{"d_expert": 32, "d_shared_expert": 0, "activation": "bilinear", "moe_layers": [0, 1, 2, 3, 4, 5, 6, 7, 8, 9, 10, 11, 12], "normalize_top_k": true, "init_std_router": 0.00864, "lr_router": 0.00098, "lr": 0.00212, "beta1": 0.95, "batch_tokens": 32768, "train_tokens": 287700000, "steps": 8780}
Below are experts of layer 9 (counted from 0) of a mixture-of-experts language model. Rows are named router (the router's row for the expert), gate (a neuron's input weights, with its number), up (a neuron's input weights, with its number) and show model dimensions 0-127. Each number is 500 + 25 x the weight over its row's rms, rounded and kept within 0 to 999. Numbers have three digits each.
After each expert's rows: "gets" lists some tokens that make up at least twice as much of what it gets as of all text; "mostly gets" lists some tokens that are sent to it at least half of the time. This comes from a sample of Wikipedia text that the model never trained on. Tokens count by the router's weight.

# expert 25
router:473496487566497477476446502543499537512446455487508518543567479460467457497473511531546524517510515523500505491519517484519518514498473481496532494541524479480495479471531478466509491503509511503495514495507540502495455516461507503511520488467531493485516513480518503480474538480490510552493478484485503442473481486512472477495505465506538525505503505447462475469496521486507483505497
gate0:521515508484522522454508508463528504471512522461527521516513555515490531494533498512560487508506470493465547486517507499514556512507511500457502515513502484523487495523525455512524519574514542496460485506497456508494478495492522490474464471480461495494506535479495473538521526447480478528458495519521498484473510529506536485450541503480501480490490462497479497506527509526475532484512
up0:497459459490479490501467472486477474498477492516511469500471496481521495499484507477497533508465492509504443497510527481496463466517509524498502487481492441505508521505489491479489574484468486501502486523468536533482470477493501512529521526517497520490492487479503479456546459550477496511539507492502476552538480491523521496519472519457521538532487513454505518530458497453510500547549
gets: "\n", " |", " as", "|", " by", "em"
mostly gets: " Website:", " Arthropoda", " Insecta", " Afric", "|---|---|---|---", " journalist"

# expert 58
router:518506512479507450532570513465509486509449572487484503510514462499491492518548560462492492431511482513505497511515516488538513536537525527482488519495471483503506525518444509485506524490454512531504486528509505481485487491504484496513500487545501488486481506480497514493509502544514474479501496531491487522508524519514473531526474504477477501480480480490496466513519524579458524488511
gate0:548476494507507482475520538484512476500503502561481515553501487484506480505513508475537531476498492491463512519484506485527502514442460518517489476524466519495480484505476511526533506495531521457488503488523485492548528470472508527488456511500536497485474551510528479460495494451519534474464488439467445489518524523549489473484505519484493476501489501498466478475503499516468468493460
up0:476494527519468485458448494507480493490503484518521511469538505515514507476499530492494534474502490542487489510513481496504526503463482473510492502546495484516512488461492439511562544458479495459513524494545507496450478469472492501490502500508481478484513494483566496497525438563496530518514435532508519529535509504479513531498475484483499516503545487475487491505491502478528464483494
gets: " |", " a", ":", " an", " –", " -"
mostly gets: " Born:", " Country:", " Location:", " Authority:", " Released:", " birth:"

# expert 111
router:516483486505512456506533495494534514509428544506529521488504489496523452515491532499517521458485509495563499496498506482540547531523537482523503523513460478494541537509479477468530485487478477517500438482544561482501520509481520471503506486506492531515450519518544483510534471508524519524471492507506530520510497504482504470496454507451517495461495492517488532486491494533490520511491
gate0:466497512517502493495547492504511503464487463499526491499526488505508467499488520533502535514494516532464492517487511515520499545546501491578540538523483523477477512486473493526466566513494503483494488452492497543477494490524487494487507515548508530513503558514498477487493484501545525507481476513489482466511535540535506506476484483476467488501547483494462482519419471506480497512506
up0:494500551500477466487462481530529484473546490492471513497487473507478492502492514466490513501481502463520502550512538503446486481485542479501507491450526522472528485536515524474511489500543504459509540503500493439525493476533520510529498514483490474461520462439509502515524529527477452525498533518502476464469481475484516491515489518494503490488537549486539472487518522464502473483513
gets: " |", ";", ":", " –", " -", "\n "
mostly gets: "R;", "–0;", " |", "–3;", " –;", "–2;"

# expert 77
router:510513511498490504534546498549522484488455507491470507498506474511515475518502495484514454428487486539508518517509511552521507462505483497504496501527503526486551508486503478500521498492470486470529483474508538505519475494481504478545467533517513514502493492501523494536503517643506500491480509516498523480510498467488499509535477461526500528499499509491477503513488496548486496513492
gate0:525518531492465482492533516507518481450466500512469488530515470480520486486497492509500492473550498493529501524505476534500497509489502503537475537512480523504485517505468507500465503504514489505529524492511519452513506501485487445454509510516497530462495449501473519499538472538541479428503536493512560525537496451509483529501455491491526536502477532507528469528513442479518506482478
up0:511532500494472471499550516536476452524501489520472515482493514486537544495482486482504467480528523508497545543479475536524507494506487540531489515515466537501516535486530485498515470494549518472536516484473520470489476536537488497473486458485489508475531452521502528507516521503514479514512537509495543478522476473495480503530494473500485561455529505552501502524481458466514479507467
gets: "\n", "\n ", " *", "\n\n", ".\"", "\"."
mostly gets: "\n", "\n\n", " *"

# expert 4
router:505511511494480483512527478535507479482445540466480502504489486480506488538524515507516472422492497523527528522511502512513508482517499475512490505512490529486552532500519459509508505482498470473512490478531564495526497487473518460540491496518503523517476493493505496516509503617505519490463528531483518506507469476476524534567496483498497520484511539512492495522487494527484525494519
gate0:568498491496506496508541535534512484508520460560526497489476489537492511474489502511502512487517465493511529566502467491466476501462489513504524539483484497502451526528498480493505541499469551494523510492511498513526478494498493564475471488482463519492517472534508499496467513502509471519535515462456536491479512478497486497476549521504488486487563532483502547517477497499539472510491
up0:481490504499504501487476501491491541493485529492521510480494520467541474512496489458497495495482472530481494489502524504511493503544502471475493451503521497513527466474502517532468477479518452482512519487493524514507504473507542439523512516513535498465513569533487491517517495549489572426484488523488486497496473500494489502503476485548509490539466501470492507510494487534452557490549
gets: "\n", ".", "s.", "es.", "\".", "y."
mostly gets: ".\"", "\n\n", "\".", "s.", " area.", "\n"

# expert 60
router:513564545452536484546538487504518511486489516469494532545506483526551504513495536513513467491508460531545476497539456536508431479504550506513483528480467524515483523527466525543485516487505462515521501514482469489510519487495523508539522460526476486505464492504513488506516507511513492515497519498481478498506531469474510559528465473531496495479481507518517503515491474504502497522492
gate0:488492513527492519495476528468487513522514492531525546522480510490516484461507490516536454554518473527535499520517482501493511473504490472482474500479456516531461542509495528527485504534531517477440550466463478525516480491484526534498515461470496476477491463507484537482475502455475497549532467527495491443492502504465496500503503522510502476495509460497512471477515459498502470460466
up0:471505506514538510471464515484487464518517446522539525504523537512513475496455482517501525505499565523472498473514500460519521520532458499518518505493500511483507507484494466474478495502497475473495541483492481542519436486539545480517535484478497506489478469498533521484516486461494518508518479457510526454525485538469449470484495529499502480513495458549479491480530503483473466478491
gets: " in", " of", " for", " on", " at", " from"
mostly gets: " In", "In", " in", " during", " On", "On"